Weights of a small mixture-of-experts language model, trained from scratch on English Wikipedia.
Size: 13 layers, width 384, vocabulary 50257, 70.8M parameters.
Training: a variant of Muon for the experts, 368M tokens, 7889 steps.
Below are experts of layer 2 (counted from 0) of a mixture-of-experts language model. Rows are named router (the router's row for the expert), down (a neuron's output weights, with its number) and show model dimensions 144-191. Each number is 128 + 32 x the weight over its row's rms, rounded and kept within 0 to 255. Numbers have three digits each.
After each expert's rows: "raises" lists some tokens whose logits its average output raises strongly, later layers aside. This comes from a sample of Wikipedia text that the model never trained on.

# expert 22
router:063076153077119134125134167081144110100115129171126163132094108142160108113092148106066164117161155118123112169134108151112155116084121107189081
down0:117151123122138141188060132117118186132092142135130115137051195133148165142124112087147104093164112168134114129098141102106124085118111188121102
down1:078156112089097154085181138126118186086079166187096134105193103144159146120131151138184061174163128176093095113140146129156177164122138167161145
down2:068149156150148109154152173171109106150093114184172149202123128102126194111138139117141152142133090166144170124087164115128138119138093122077103
down3:115134198145139194146091093149167159115126116140132046072189071139131147148126166118168084125082108106128126081169068135140129116110103061141191
down4:157141192134149129104164068130097131105141097169078118150054081128136162136117132111166090080150088132082109091059144136134143120117169134141101
down5:134092111050098143138130148121144149128174134135101185132096138122106150161145055173166161150139113149163118130174079093132172138120142107100101
down6:137159136137100096133067112135114130168147167170113102135168169107113135087110095144156125144154114128082101168143179145110099159105108120117159
down7:085116118139123112136132153142099123141078109169114126089133159142127147106116119119140100138117118136095131108166111090205126132155122114195139
down8:142103159093158120139114146124202133133169138120081192136143089139166112134165112126161167129194131088106105154081145124190152097154116079158058
down9:105177108143102143106111141125130104139124072164136158130133062112173163125081168114161099195130137115090081112143143161106146078118127096137120
down10:136084202158161147143144160120109060101136105081083084102179146165081102134171102160111150134084082211135121114171134091091114163168147044098111
down11:166166153139194113133143131173140043138176126094081131154137075137132205162170140098105194156140138100172179123117117093137168177172136157107129
down12:113142106144127107102095092168159158091117141129147186106121119074158152157092136169154132134170203111157125068090116135173122115214156134113108
down13:133161129108114147149076147112139157151189174100093139147145113098089082150132136169149133041170147107123172134043114105137090185154143156111100
down14:151147158104109132127146118104104137134116152154095187143125108157124109120090075088130125076110072188051141158105164152168152060161063115143153
down15:164159097091124047110169099125133156153112097176147134163148100039171122128154159179150162152124151135099104144107100174106156142159127177155115
down16:148148081121134100067190120094142133138128195147129147143096083181187083135078162096164156147138141124177108103101133108144141092135134175109095
down17:119142155166115195093151124151133176110140126094157179125120139145126082070063205160188120112138129102209107143140108157156138114097142184114102
down18:128087117052126128127111102119136121122125137133116167095122127136146119151144137133107163145161143107147163153111106167093143137110207156145088
down19:127179118121127067150135103164132082114130110133159148079105107090184135177105156110126130114200129111121085148192131084121132159125092151097141
raises: " ", ",", ".", " (", " at", " in"

# expert 30
router:089135072131130101191177123176124167062163147103180098161108116105120120168099122107134094065141140167066124078158174162112087138203091120067101
down1:082122109112173146163137089144169138148126066142113163170119097121176140123220143115157129162098125117097117192113083194126138131111195143118116
down2:136084151146136144081170132124171119146109149106045110089130152154153120172171109151109136150173083111105104138106138130122089158126136191157108
down3:159124123138103108186192110112132104154109084144122167130143155067182170088129185141111170153113066151130161147112160117109137113131136152117151
down4:134150163134073102172131022106115106149147121155166129146108199159106137100166165131093101159144128121122111094145142138146170076140150125133171
down5:101140099136090090152112152142135128143063081171135087139091147122091091184131199113056117131110145119038203184097113119122155078100173184094151
down6:118167130107121164113066095114092061171087181120155152114074149200133190106119104146102110147138130116123130157103085121136143165145163177091120
down7:100137107104136093113082113066137110123099123161176114159134132095109124138130106133091127113093113158135169181138149103130089091078109116152152
down8:101131089132150119093050148106177106156107161117106121102133169113109190118057096073117120107142050118147160130134084133129129133114089143155146
down9:115147112123163145148161153127172147147159130143085146133111098108123132195126147125160154106119110148141135146125081140139106145164146113114114
down10:167137121162113139060094214110095132167181189119153163094108119127136145101076084168119153155110158106098148164101122127175096147144168197148115
down11:164123095139179039158162195115139112103191168161109135140133115120082134112154102119118150064130131154156132137098084138173174158127175123157202
down12:152088110102119107144150096111129101133163101124106108157145107104167091163165138167157141161120105143095137093129179094127111149187155098121069
down13:132133108090100080092101112080091137138079132123132100085090120125220142114135157186131091095197111104151128143125110117115131123151086172170135
down14:107149087079110104088138136094112116166141155190166144129110103209119125055167196114076168123160084087130108080180086149140155139121108108123187
down15:084137154044146127090065166130085151116161075146130059118156141160111173115106135169145061122141124133118118142112085149142119181179145084107127
down16:117200098132108116124116146082134134142090114096119174130179153093183164063156169127127105081107126130163122180118053117102109127163213177151109
down17:092132127209113125097096142164163096093151183087159166091174162109156075125175083092092083132203121105128152101120099137083149127124135106105114
down18:124103199143147152118082165149131095169094100130086115200134214137091116121119096133143148130123156160114160132081164176187135108152185119118182
down19:126123128191136164092109156123084091088141167129112115131181088085115119088132150145129174107066157157080089127084129099191165117148146168172096
down20:146152107082168135126105205103097120143139139104133151157127167186143098099170133091129196096111089165149103174175092097105082156083155100116103
raises: ".", "-", ",", " and", " ", " ("

# expert 11
router:115145099123073108048121081121081140220103075068108119137117132105146097086138145111134171094139153137163138150100069147057115142096112135106160
down1:127150091156160135117160160133109114098079068188131090100101085182146076169135189049137101159151165090117133156108112127128033072176127154102142
down2:114148127103131138128105128141120101161146129140156189168151112119105105152132127125167134086124118128114154151108217146134135141109146174183131
down3:147147084099133154147155108122097159108147161140196117128107132095127108116131180076176087113186129125129129183145094117161059092112138128141082
down4:099138091107077153176098126108100108077111119081082107109059203070111128135123141157190139110149108181119117035123149140163147125155129089155172
down5:116141032132149095145114117061147092169157124073137067112116105142131079107080124182113126104160129167117112150144144189034171114173055176157140
down6:129154170116073066108091101175114130138075149132155116109095120130063093172146142098131118063102128124138116138116173164147096088119173134123144
down7:128098072102106108103179087128108172161136137117127155117182137139196094094106122127144215176154138127075155192139094112112154106156165112166150
down8:123066143158137135127151127108161104192121110120085070125109128151118126154039130138109142154138166099157111179152144134088161125047123116134163
down9:128145091157116095177071149094164127099085125148144118145146136157178137131119146150153137106107112114146189121088094116139150140153143150064137
down10:120113107151136169060123140140150125106180116132166171172156143088147186122115098147104094156167105123112073096108108128158110118135124130153068
down11:138101125144095089129115114115188097122116087109116173121156156110131140073160128097174122127113112111100134116079156177155148179136138086121135
down12:180151163152108144124060170149132142169121138113175124124129102145127121133079125038122163102115112116175076101109141153147104199152083115160173
down13:164148162123159139110177058179091090110110113156093094128118090090106132200064184108074093085156130138161130119093199148137112211176112087135152
down14:164090090132122147112130140141142141116128143128140089139201108055095170131139104139159141138060153080160067130107138160137121132170139169151161
down15:146123097111109205132181096097075093127096154139151106101168164104132151124081093140084070106185103151101152160107126151116121196121095080154157
down16:137097108080125156128159148151097091208066105160161134124070126176062102111107121183126147126162137177093131136115137141135118144103078123124143
down17:131129100102210145114091187051094139150164183156102175166059077072168149102123109127150064113139113110110170130131148095129074126114127206159124
down18:173151150143165160120086153130073128079150130121127139160121120076136145066171083195122140127164139116170094083149082110151127171127140124116148
down19:139128140178137168105214140127101098151122178118155104097117121139082131111137159157111125108176025102137162107088107109115133122141153114125067
down20:099143087092137127117126108138140133170175084082084124136148130126101193104123171188080107078102149109082157136167050167154166133093064178172111
raises: ".", "-", ",", ":", " to", "–"

# expert 28
router:112147177183103099175128104096117070055150150169134095159078128121083102090081123137151075069111141148124162112143174096157090144154106140076119
down1:126068158124126128096109154124111134094138138090123074090155122129104098124132113087069129104160102172163082147182146064128099172138081166102147
down2:188126115115112110110135128100150128096112168171125160158170146150139181189100124051188099084073119197138161116115111138118184039097154097086170
down3:078122084084074114076156117129200127145105163141180172136102131109165141146107090192165131160085173114122182099116140108192139104101064138151145
down4:130137169105220138147115103142123107095109114115144138092115139120129094160153123096119149103131133137139151144109100156153163098130066102117158
down5:165149183166114181158162103104114108125086091139134128151146144198175142091126162093157088140093139127159110091104077122153127120038110090127107
down6:134108175076175169107087161094122169175110151107147151127149112073123210187096158115122104096075082116155109129138083164126117194131090120089127
down7:138088134120114091113187119132131174175083099172146164112114136052163123116131160144181127148157106031122139154154157154096162102163077128133172
down8:154144098112157135112132108136122095163111097138157167116083063160182130137159152164131109110124115134142111177105128131133143115110125103093168
down9:076157181142133159139160143140117152149141127167140101121144108050160175106062129085099105183176107115149154119070102097123072130154142128103173
down10:121132092136113104139153132178121046176176144141149186102128120038134123161122127075190117100094101149100115180133193107099142175110172107107092
down11:120124153117090116135099140095173139162128137052066125162155048124140105152095178116108107064053138132167105129096113101187167075156167121101126
down12:125111162151206097135172137083104128141132164125126133119131152118164134123124123123134132106143166210134163126144131124169082135109126106142123
down13:115141136113152152104091166121123139110135137173066115121094052151129173152106116138116168137136153125066118116161101103146118149180103138165121
down14:055160081135137215140176088133117133142159097086121178131131202153159175118181105132085152131135124147134151159151158063095133175144108110148051
down15:157144129146102155146123173153078097131133104055147101072125103116093151160131100131151148082109142136130117163180133121059135169078108155102107
down16:078145151102091114082120097096197122097186100171116131100082165133171151158116147172104112106160152133098135111132134137128146156097152222158116
down17:144128124127159126141100134067117135102118127131078168106117162117113208133055132156076106151135171099103165171124125135105123163173145149091195
down18:074089129163134122111133093175137130150166180088094186176146130141126141196113110091146147161152116103129159121217110127127103136209111100146084
down19:137130135166120139154177130131112187130131080126094139109098124067101140155147108145142102099107139166090090157127144136084138155157080092080128
down20:106112136107128152198143075114174146142113092104151072126120156171128076064121130136093121139066118093104121144159149104148077099124164113133107
raises: " ", ".", ";", "-"

# expert 20
router:120157100071132106179074124123063152067141204183170175144150127128130166163130110113105043114098124169065072157134127105059141144149093130108132
down0:148095161098126134132167111154080177115139125137074120126134173105150158157138102110131092107107122095098159140079094104119125087178106117152137
down1:102150066182186092176161091123163144142079118103127127135150149112098150098081123145144147180160192142116110124177115197164129119109098169103152
down2:069112112162078116135133089097194061109203164155143122107109079089107096072087134143161119119094135105152073061141103113169098106148149123146092
down3:165105107101125111128118185167118083113096119131109130086135108085126088113160129176143121131153153128097131114087137142095174117153130204163113
down4:109169131164130115087068115091131099138156155132107116166137074145112143055112137126143152159155135149149142145130104126097151163150212141159160
down5:132146073113126135064134149137120154119187134156093132142122171149147125062111119170111127161110072175088129165093130093150100117081168108098165
down6:144188121108114136081095151085113115130121097166150131174163152087134134090139107173186082171115054172108130140104123083162088148154156092097146
down7:063123183154171187193091152107129086139101171104184111152149119152155097108101120133202189084124138154138135142110149119130133135138134147115149
down8:123162108112184090032058172153056066104115073140157147102110070138194121140087101117137067154095178097104141178083115137126086133141149138075120
down9:106174131131080175099059093114054144106132146161118120137145134145135128125175205129080126113183157137118111140114102104153159115138107220185091
down10:118139091142059128159055111194093139049073076127148114095167115126118151124189160125119113150101179115165121152105071144100116083156083141131052
down11:113130131127095144132133160105161095104160064153049105098123104164179164085128152149116109133132170110149115185118207148148145079108108182152113
down12:117157125138112088166144098125129057137111140108137073111180125158103075100076125140121092110136152139135049098144116074147136180135151124147135
down13:169132134075116104183101128104191044107158038137107059141085061120133078101104126135155138124116112132079169115142169103142158123134177149185137
down14:116118161110154085102148127122053152108114133167101084123138141100114095142179182090107138067057092161095108146130197076095157131099073097148089
down15:121156150190133202148131140099149139124143089132064106125139151111128134128140098156132164138116098123164124109121066018184136103131040146067120
down16:159103126138112053133128079157125141124118176112141134158145138112133129047118103081118116149148119093157116128117146138183096153138093128147092
down17:103125147121096121158150102181071140085142133083146148135141149077133116113139116139157088141106100094104084169111083098079111112177119123156126
down18:117131097124122123088156126077157125164162044155125116099093147134131098144149157139072067071092148149071164144164073156159118147148067150112125
down19:113182103108158135104132155115055068152151173107170113142079162071109112184173149133140095109097130198149162183126120075138105106116152112140095
raises: ",", " and", ".", " ", "-", " of"

# expert 14
router:157111095107079139052126142136167135220151086079121095133122105119171082122149137109140228101129132123129129148108113157138114120122110124165126
down1:132198130133178103143055124135134091141186133135137121095144113124179171184165128115150145149145105164148165123146103132132102127109105089162198
down2:147146164170082152122173156112159140157139113130133131127117107111134143101140110141150135124149144126083133139094117133101133112116107091186154
down3:092107165145159149101139121168088127110125054163167093179151089145129119120203134139091119149096114113101150175132143053095183163158171130143150
down4:046099101111117132192074148078102083116098181153117129141123116114194149139078086111139099077171093110114186090127165177143187131098157098071083
down5:149126107101113200108164179157068128160126039114105125138188085183109155115168164096152168105108132191125131199172105123178086121140124139117100
down6:139138105109093124196142110150101153120084071161093160128091111138105058152126130082078125074101115067066119134144097118135096148116059102070112
down7:152097136080160113146065102138210129168107126111144099117111190135119108147164148104104176105152154099128145095125138147165178167123107181104163
down8:117125135106132088062124125130092087123135139135123208165154138126103090125122103082159135125140103117117110160168159129111178116157121133124129
down9:103157130145121131136132106134154141145135133124161134121183118129185083082090127160128165099056144130153114116153183162131117148082128161162091
down10:169164087192081158103129132138104144093159050125187156144101114181131116101105196121127123142115154074110103104139071206163122173159085092157112
down11:087074171108124139063118077164102147146124123088190135099151125122157142173135127046125130129139154139116128167133194104139157046133130142068115
down12:134073151132103063180113146177117087147140132178107111140114092124101132114177147106133096159141174077151118093120128159177189096122128108115161
down13:064155103105148085127120119157124111145099100118098169104138140113113170095125083131141119149107124188073157131184114100105123115084047099137088
down14:100138118174147176145163126089151102062144155127064155180162163162115119077117113050208079084146120145083131143127138159107175155096089189184126
down15:127107153105170084112179142056112138120135167111128149145139115076120120102197128153163088154125117100086091129149137104101108181119060131160091
down16:079099194137123131115143112167161079132156107123136142155142075113139154131175125135105151071112124142047141151204113138160113110087062131110180
down17:096116058141127116132098133147155167179103132149184178168127122138157117138144092114140191121110138129104083133102126180120165189107150149091176
down18:122057113115085109095159059133104156145159114166098147090064086091116144167164173101175128117154169108128151137130099114091100116146106150154118
down19:157090098144099157097100081146147113126176125134103102142121146154102130148134124184139119117124088134126110180152126099149153128131114125152074
down20:117130125121055125123120074154143114097120120097145109144140161154145086160118137176208122086129116170106095168084113106104125094118127187150150
raises: "'", ",", "."

# expert 17
router:119105195122183142103106106113146065201153125138175119089128130097135100144122143098124129163083126128160156162130062128156157118172145126166136
down1:120130134167110208150102138104064081156120104070121088142138070117158155113090198163125132087140129142118157123157148188117132098142104132061100
down2:102135110113101164170120123101133131114091127078163150183158107101149083150129123145143153139209089131117137130101137162102129166117151142127141
down3:148099124111125094163088115136118174123149106148142182141149113086139116151101082166120120221135128161108124145160183183112149125117073176104149
down4:120142114153084152087105139164146146111116142124158104129070107092094180133114128085134177118161135183066113124100155114181124123116093161086094
down5:116138120134141141116192162097131144106132182156116106177059109119148158126178149066146078078080066154141135143171173123111156139165134143150185
down6:128079152177131118126079128104143102069084192057071150151225151106146154095094159169147139128105086126140129118128161125074140133143149149140156
down7:147123089132127137090102131068119137105166108125206080132185131152211203089153146103105083087129115074118122117136127131146048174136151124087126
down8:194223150103155165151158142129092133114112127198100147144121101151124106121106114143116107130155097172093133150095113127168130097152099115112138
down9:134117158131192146191154101147111164138089137149138143116135157139140084138131138145128121073154117133112131172171136159157088094108118138123093
down10:139097149094144140114139109116159108129146105120147130138109162168133081078137164171165086085095075131117148032089146156171159103098112156160073
down11:125100073123121081130082145148127096103130124101150176113153117162095100163129150161134128134182123104167050113159076103121066142102114129146095
down12:166078124137107118116188156137051147118112068135131179111090150139142167118091092163139111094097137134168116113076130098134173150072150121116181
down13:138111170094168151106147095203085185180080165162130096110156120151136118123111157146085105126158091116138149133166107160117138135107136145127128
down14:118137132076112096084132107089103137095150146122173141115182121097106157156129133067108091150148142115140084138131166134196188117072141098110107
down15:188169107160140099047173054148122110142128075142028158160137077163177156142089179114162100169150195086143148086107122131122082096123092084091134
down16:114166151128102127154115129180129121175135131132139097135114160173113118112195179134105174149163163094125096086110106160127158129115113123175099
down17:119090096194120098075148137110115083132160157186194120179158169128120069108167123162117087097131115152162138114134163155104159064152197121143155
down18:154174126134138158129167158128098140122117135038113134113163104088133158140142140140172207112098167146116138157080123134121168159098200133041152
down19:115098115163096133148181170143125129157134099192135195144052117138176162161129148082203114135128119176130091221128048105113187156125056196128173
down20:087141166136159128176090126145075137163094128175113141140118064149172095125143086120187130079115178149133196083103178117094182152180090199129137
raises: ",", " and", ".", " (", "-", ":"

# expert 21
router:158161179140197096210113122129163108052090070138165134125141113098051112076202138105185100118119100130136202097108103155177152142145086142041118
down1:109105138143227107088151135133161172162128150118111163116121144062143161134142153102081163123173129109147078107109161067094168049111117108126090
down2:153168185157147106182138102108197118101129127133123177101183160113177159159061138168077059119103137100137128074146135092138130142110143153111143
down3:152151069160167110174122088094134128134115123165125096083114150078076125111078136154132150075081131093126118111163136126127139076114129105171119
down4:116137145122118107102115157179068101085109156129114099113200135036161182159144176126079121099191119163141155127055109160143115144099107186144117
down5:119157103131094130122136088168123126080177120052066100141087128109111156113141170120104162130138076126064080096061136180128150195158139255125117
down6:161102120078148117125147123112154092129067133097059131124197112149161169086157085146122119182073161107149121115145115120135151197154118146123085
down7:129070046144159149173154104111097128148112128115124154147166119137147097151126137086108168089119107130139144164107137104123090105143068166081111
down8:113126151120139141108101165084143128132137164183126143132131091104187138171106164077180121121146095096153089141098154143130127168154094167149111
down9:147161140099072080142083122095126132084113125113120125172142111156101113181169161093050161129111130192130113110191022137147168158118080152150153
down10:135086114076125116147140093125147131121162108142113156152140068122110113116166137131129059113093049080142160083119204106140171137117130194122166
down11:157132127111132123104158174088105237109101074146104181134118107086166137113152199107115114117146170074089108162132150158186111178079137144165133
down12:132172084187182154113080128125126138098114156138080116141150054125118147135171175120131090137168115142092081119131124116157119166134152168145128
down13:128141121118115112111102119147163067161080124133110138137067079141150147068185122166088057169099164177083116178076099099101142104132119094187068
down14:140116127135133132155219135149077102182105089101151096128127128155126119192128144153171141133118145144092166185145128101078082156107156136098246
down15:130059097097139169129130101100165100111153111171124144165123098124112197101115167097159120110108120125120107097174115082193172091111119151074128
down16:110183144173076129145099113073135186091144097115121126132190104056128122094146120115191069130132108107154158130135109145202131127184120088132178
down17:181111112141121136129116155154117151199108118103155134144125151112129167136131113139103186158133142093105100180181169214070196140173167168120105
down18:154171109162106114130127123117100191153156181149162093160115115176089164188149166135164110056144198136063105174114129143122068144066120094140164
down19:182103146193130123087174108097176114161142161159153102153177124119112143061107150098112158125168105179157146168122145107179168101150149149170109
down20:130180110073153167120060175134144153029118121115188124115170099158144157130097114127177156146130120124122139120094080126155155118122142129133162
raises: " ", "-", ","

# expert 12
router:085144116102170089118128122104123087109058209181117156046117142122142102159153140142176136208171125181082121131109109086150147157168151126139142
down0:121167132138148097073148101095158089074116131075073111096146133095078124101134078096067128118191095098072099123088148126074151130200173106158132
down1:127113156133128109128114137177146149097110182095114107116144073130102122139228116092149066148120140139142094164149108142149166104185128133159021
down2:111125140167098124147137151100090123133138070150132077115163118122138109119127050093108122161113084149114155152154140146081152105156117146164114
down3:133151108146148096072117146119166152172127106122066116176147106172105129110113188092166161162149115100142101157153182042127200171151133123062127
down4:132040125088064168159206110123162145083127129132102139208085131200095091091087112145139104153117152131095113199131121055118109175123099112128066
down5:061068079127146132102141175126151147157153036178162108147151120106133126113089112109154127089189135163141177114063100109152146148081090175109128
down6:121106155130133164111061115002134108136110147104138179094167181132107094121198059112142176134128144084121163135137132121161094108136078109103150
down7:046132167135139074126135105138143131083076133130103163152129152107147122150073128189166125126181156121121086171106133093095173094075138109078115
down8:150141142046149142118129085178125126141166118079161108101119128162181137149150174204063123145168156122145088145111101158069180159162170138133095
down9:132134125138117127133127133184166123184122082085127162186091145111159127110128099137186171131136164120153110106121126086092125084164093083145107
down10:179113011058150133175133160125113136171133093117155151180122166099103130149090116177158136087138140146132161098130143057163143110175095161150108
down11:110150067095106123097144146167091131097127153126137123130146179094140112103146086152067149106149068144126108140151112112106136128177116128151117
down12:170119083174092154156134146099118142096109157164109108117060201160122107136169139148174113072156125147100117140104200137167101102131062120135105
down13:138073155099129128124113113124118121142090119122125135113085122132134160085113118146135193125137053139083131138130120164127065122050117143154123
down14:109111174131124164128171109105094109118110161168127076138126156159080148144145151148119095126099122127151104091107134110129147126152110130171164
down15:112135163126147116095111079122161077166140114083203113125156136084121067091198135092080142176123146149162085177118116123166142137122139157120129
down16:077138149103139118125124115170138118123066185100125175146078094076155101133101141144167205130124110206084132087107128162138120142148117150162132
down17:097108147107102089060135089150106126141105123147098154104153094157087114122122135149122110107151119140147141195142182126116105157042155227103088
down18:158138104115136150150072163179142147164168091145145145119072132130143147143165154089166126181059118125129101156143145097149149150155040127104159
down19:163127066072154128126207118146159126091149171161120087096150085123148102096142151134144141154128154143129110079139109091087158145168097099117128
raises: ",", ".", " and", ":", " of", " ("

# expert 26
router:103119103103155149191137123162163195084088077096103147086057133133157140123136124119085152163127132092170130138124104121142162104147123134090103
down1:137110137100143162169120106226110126144137125152090130083147119203117107092104125124121167200140111082113099175075089180129185165161102097065145
down2:172076105084179077154158111142109123125127142134121174120195163123156161135109122191153110056093135071146133143150140096154128099095107169095081
down3:117117123089091127115104126073174102161125138144166046132158183056118122089081099116168122114120124077132162138143142140080162119136172086114130
down4:110161153117095162142113192162150133097150183139135150122179189133145132089072090163078145126121084116103065167138134145077088067113134097152076
down5:118128129147097158130143081135097141142120123171144124165059148078106111085123121085133166094137145177146154137127150103127170136109168042139205
down6:140082101161156090109151090091143054132087137187159120126124149138185093112148153125140112091114113144123158085117117108104148148172166111133092
down7:121126162126091137066090094121128117098108149154144088117145116131139129099194148087105070154123152047140159125142156088082181178126156224108076
down8:210078136116128090160102142028162128128181149166113171094139101077196121152087130167182091144193134073111135133095085117175160116215091223142102
down9:121151098159062138109149146157088097149121116112098151192152095146128170108123076171082151165136133130133103166142094123137201114138108212146114
down10:141185129123067142106108074114213131173140139108167175152112142130144050132105075102078092184093159106178145118084111187143172089149141122165188
down11:130127158121161081103181085094082139138150124148047151105112100120110150130156052107138112151051163069122148083123148121168132085129083112184193
down12:123192121127121161130065149122158148074189136147102120104130109112166146150106148131159093179118186122155154152042181062072154137106149137074121
down13:104140132137123106112095084138146105160085048127130101093222163109109157068133158117094151111144101115181157094060145136176152138139092164146104
down14:113173124132145106177102122097067211120102113173142112177138148118125133159184157111165182084124161172108115088155177133143149115165088077049189
down15:100150156140165137139142117093192174111123086140184157144098106112136161099215166160095156115104121080063145163140074108159120160081113152087128
down16:119152100102126131118104130118153141128140102167068123153142142132182109114042126162097123103166100174116141134114166103120122122109131199142095
down17:131120089117066110067148104185134137142158168132140151159165046085101133112141139103130078083058154120169098136084117078096117123097074144176118
down18:169128080135158181169164094100092109143181151168142153121095131140123159083169116114193108152177088133148114115090110134113144123074126078075172
down19:120157122110118118108065093145118178140136165184154060105085143117141171166206096117121099114090133088106154122099130077113149112174093121096084
down20:134129144121076129157123129120144106148154148113070132132154129083102144122157053114138068125197087151159120155107173096130138085087155060142182
raises: " |", " ", " -", ":"

# expert 25
router:185124123086162115118111168151114152195140070120073101183111103166107187088190164150073154099151095071107180132100032183123150129134178129183149
down0:170136139130167081135114139169144168121131155105040154191200132115131161124119121123122142166158155121128107170140143115122148144167080145113187
down1:090144095114146173113091051137121161142112226074118136127134132091149112192176106187161138082191112181137125095128207119158179107099158201182122
down2:135143009053158083054102133020122119188078076146123094180199067134146148168117116116120105154146170152141170106163169090113113140136082196097109
down3:084151107085088146061085163132071081156108103151195125128137108071166130153133154104181091085130134101081135111115133140116075162113092132133153
down4:138068140122144171171121132156121164101121128127129168116101149101025124139096160075137143097132104143146064136169183094155097178095108122171090
down5:122120070060172122078150142129210111140109136195166202133127128083101148135156108090100104227167127155162110132145100176167181102154136174134075
down6:128136126112111118125118100145139104119173089190134141130128036110174131182197183127166128161165110162155151120115159107123088129092083145128136
down7:119130145154053101099118081139080136167160112183147110175118076080119114157073151104177152094079123157113136206142140146164117193127147126127180
down8:193108155177100070160118138099131142164123169160115123140071160102087115092103130121100153164154098101090135115118108164109143152140107216042098
down9:131174132098095135197099140150095148090180145131100078145213117118137172155118107070151082160070131177138118149122187206102128154140098145117144
down10:097124103109162142111112155127172163109148173138107095102166125127141138139159124152148087196093134086090148181094155173117138072106169114137068
down11:139155136059141120142146157126129158145097097120155135141115087146161099156128156164133133102168134238142141171124134134083144083087123151149116
down12:089112150097096164146110092140116138086120115133128129154142165127096182143138155127102097158101114164122141169156055064099161136141075113181122
down13:146128106081143102161108173082079085133119114149157136111180097133163094107062045095060148125133122140172184154118145117120161142126150167121131
down14:155187137125096121101142127035167163178139156168142170168137094177117158100148116125152136127091126106088165132156131139127157173188142185176162
down15:151137080128095124098107119137135160084150074156193078122119089142060126205130161159106170080169146150109125128161135127100124108123054133136093
down16:153125164143123162065105078180124111083153142168110062158173154050125049069115123138123162082091093118158087108130129168134164148089133133131111
down17:112154081088065132153158108121157154094119130154095110106116101140147084087137161152112102073126166183144131173058146112104129132087128090159090
down18:123134142108157169093084114126121103102145131091164106153105107156122130094113100084190156061138090133079190171104100072144198092166157141124123
down19:112109083120143109123106093111079148149120125132113125174090091119120145123124122175073138084134149104130167138124089197132106136086127075094118
raises: "2", "-", "3", "4", "6", ","

# expert 31
router:150116102089100168047107142111142094210182085126124147111146128124201114171125143128144205181107091118121138132124125098111125118147143135169113
down0:072125069188144100121131120085125096192099160100089120141156128100112070180078149118166176116169090130158141135109127123095188088144107112151160
down1:126142119119060103129062154085205139122130095172133056145050160098147108143154092220118089137147147102108155114132126160176150109141091142153145
down2:150155115140135104121178121195134166171137067156080101119105083120153068164121131117124100174149138117087114129077153092078122170105063109051096
down3:115107151147115149099181142189141126117124091114172152130175149160136148121109143074137113086093129144135101107106062169146102071158119164058163
down4:155164147069088106185066132141123147170164106177162157103139152115140120135123123138133121086157101154147165109048132158071150126159122105157106
down5:119078147078146182158097155140058123163079079119131076148131123123101119141101157146111141206140102107167128173199130151107088137104135208140137
down6:103150090107161171148080097139100104147059132121080156108166112096142173129140149167135158133092156144159152141104132136102075149152107136195125
down7:132135145165106142120179119047094161135102145124133141142174111148133126130168119076120141105125120127142103149093154175135130099162111126186135
down8:149118162154127164136140088091120112147127111109155203113142139112117140098051134105108055144180153167097106117138114127118197168084115133129114
down9:135120114148148181129152196150151143146101142157084123118035158199117116122090092137088144190111108127185113116095126100214119090092106161101118
down10:128106102140140054146135116119086169066078130211127098117080136141097105139072152160135098098111162099099162125176122110091141120107094189120055
down11:113167131142103068117075136225169122124122148165104083099126128049128120159129054101124132143098106098145116082122188098183131110161134177152144
down12:121112144117196139125103156167102137179112102116176103082108121077111164158131131114124144150175022098140101147133074063151116079163109124185125
down13:065100081117163152173181081083155132148138119083080108063181099130106158162142165096146091163088121172173159163111120090146117115108152125155183
down14:168118193101129148161097141097098100123117094160125115179090118091105193111176140147114133145122097096172143163169137128139185097148115185109119
down15:074169112102158124028167163146069141139123097113107071120107134094155143154108074124186090130190117075102070113217147138124122143124175165128100
down16:167191167117093078112132205077125139109178119130074115073138101183148099112160141093155153135108061090190137137107090090192094052124076150178085
down17:127154090128082177106147152068099134168076118105132150099161072152088144045166112134064117113141154142130178087134139131140141096129113163134115
down18:167145154102091123100057088191130124148160146126145124122107087078100123149122114158126163127081147132121148155138203103086133163120116125092139
down19:172171159092141108201105136116072113138123148127118181150163135083127156100163138073125081085138132109141180129125076186122131166145169195075115
raises: ",", "-", " and", ".", " (", " in"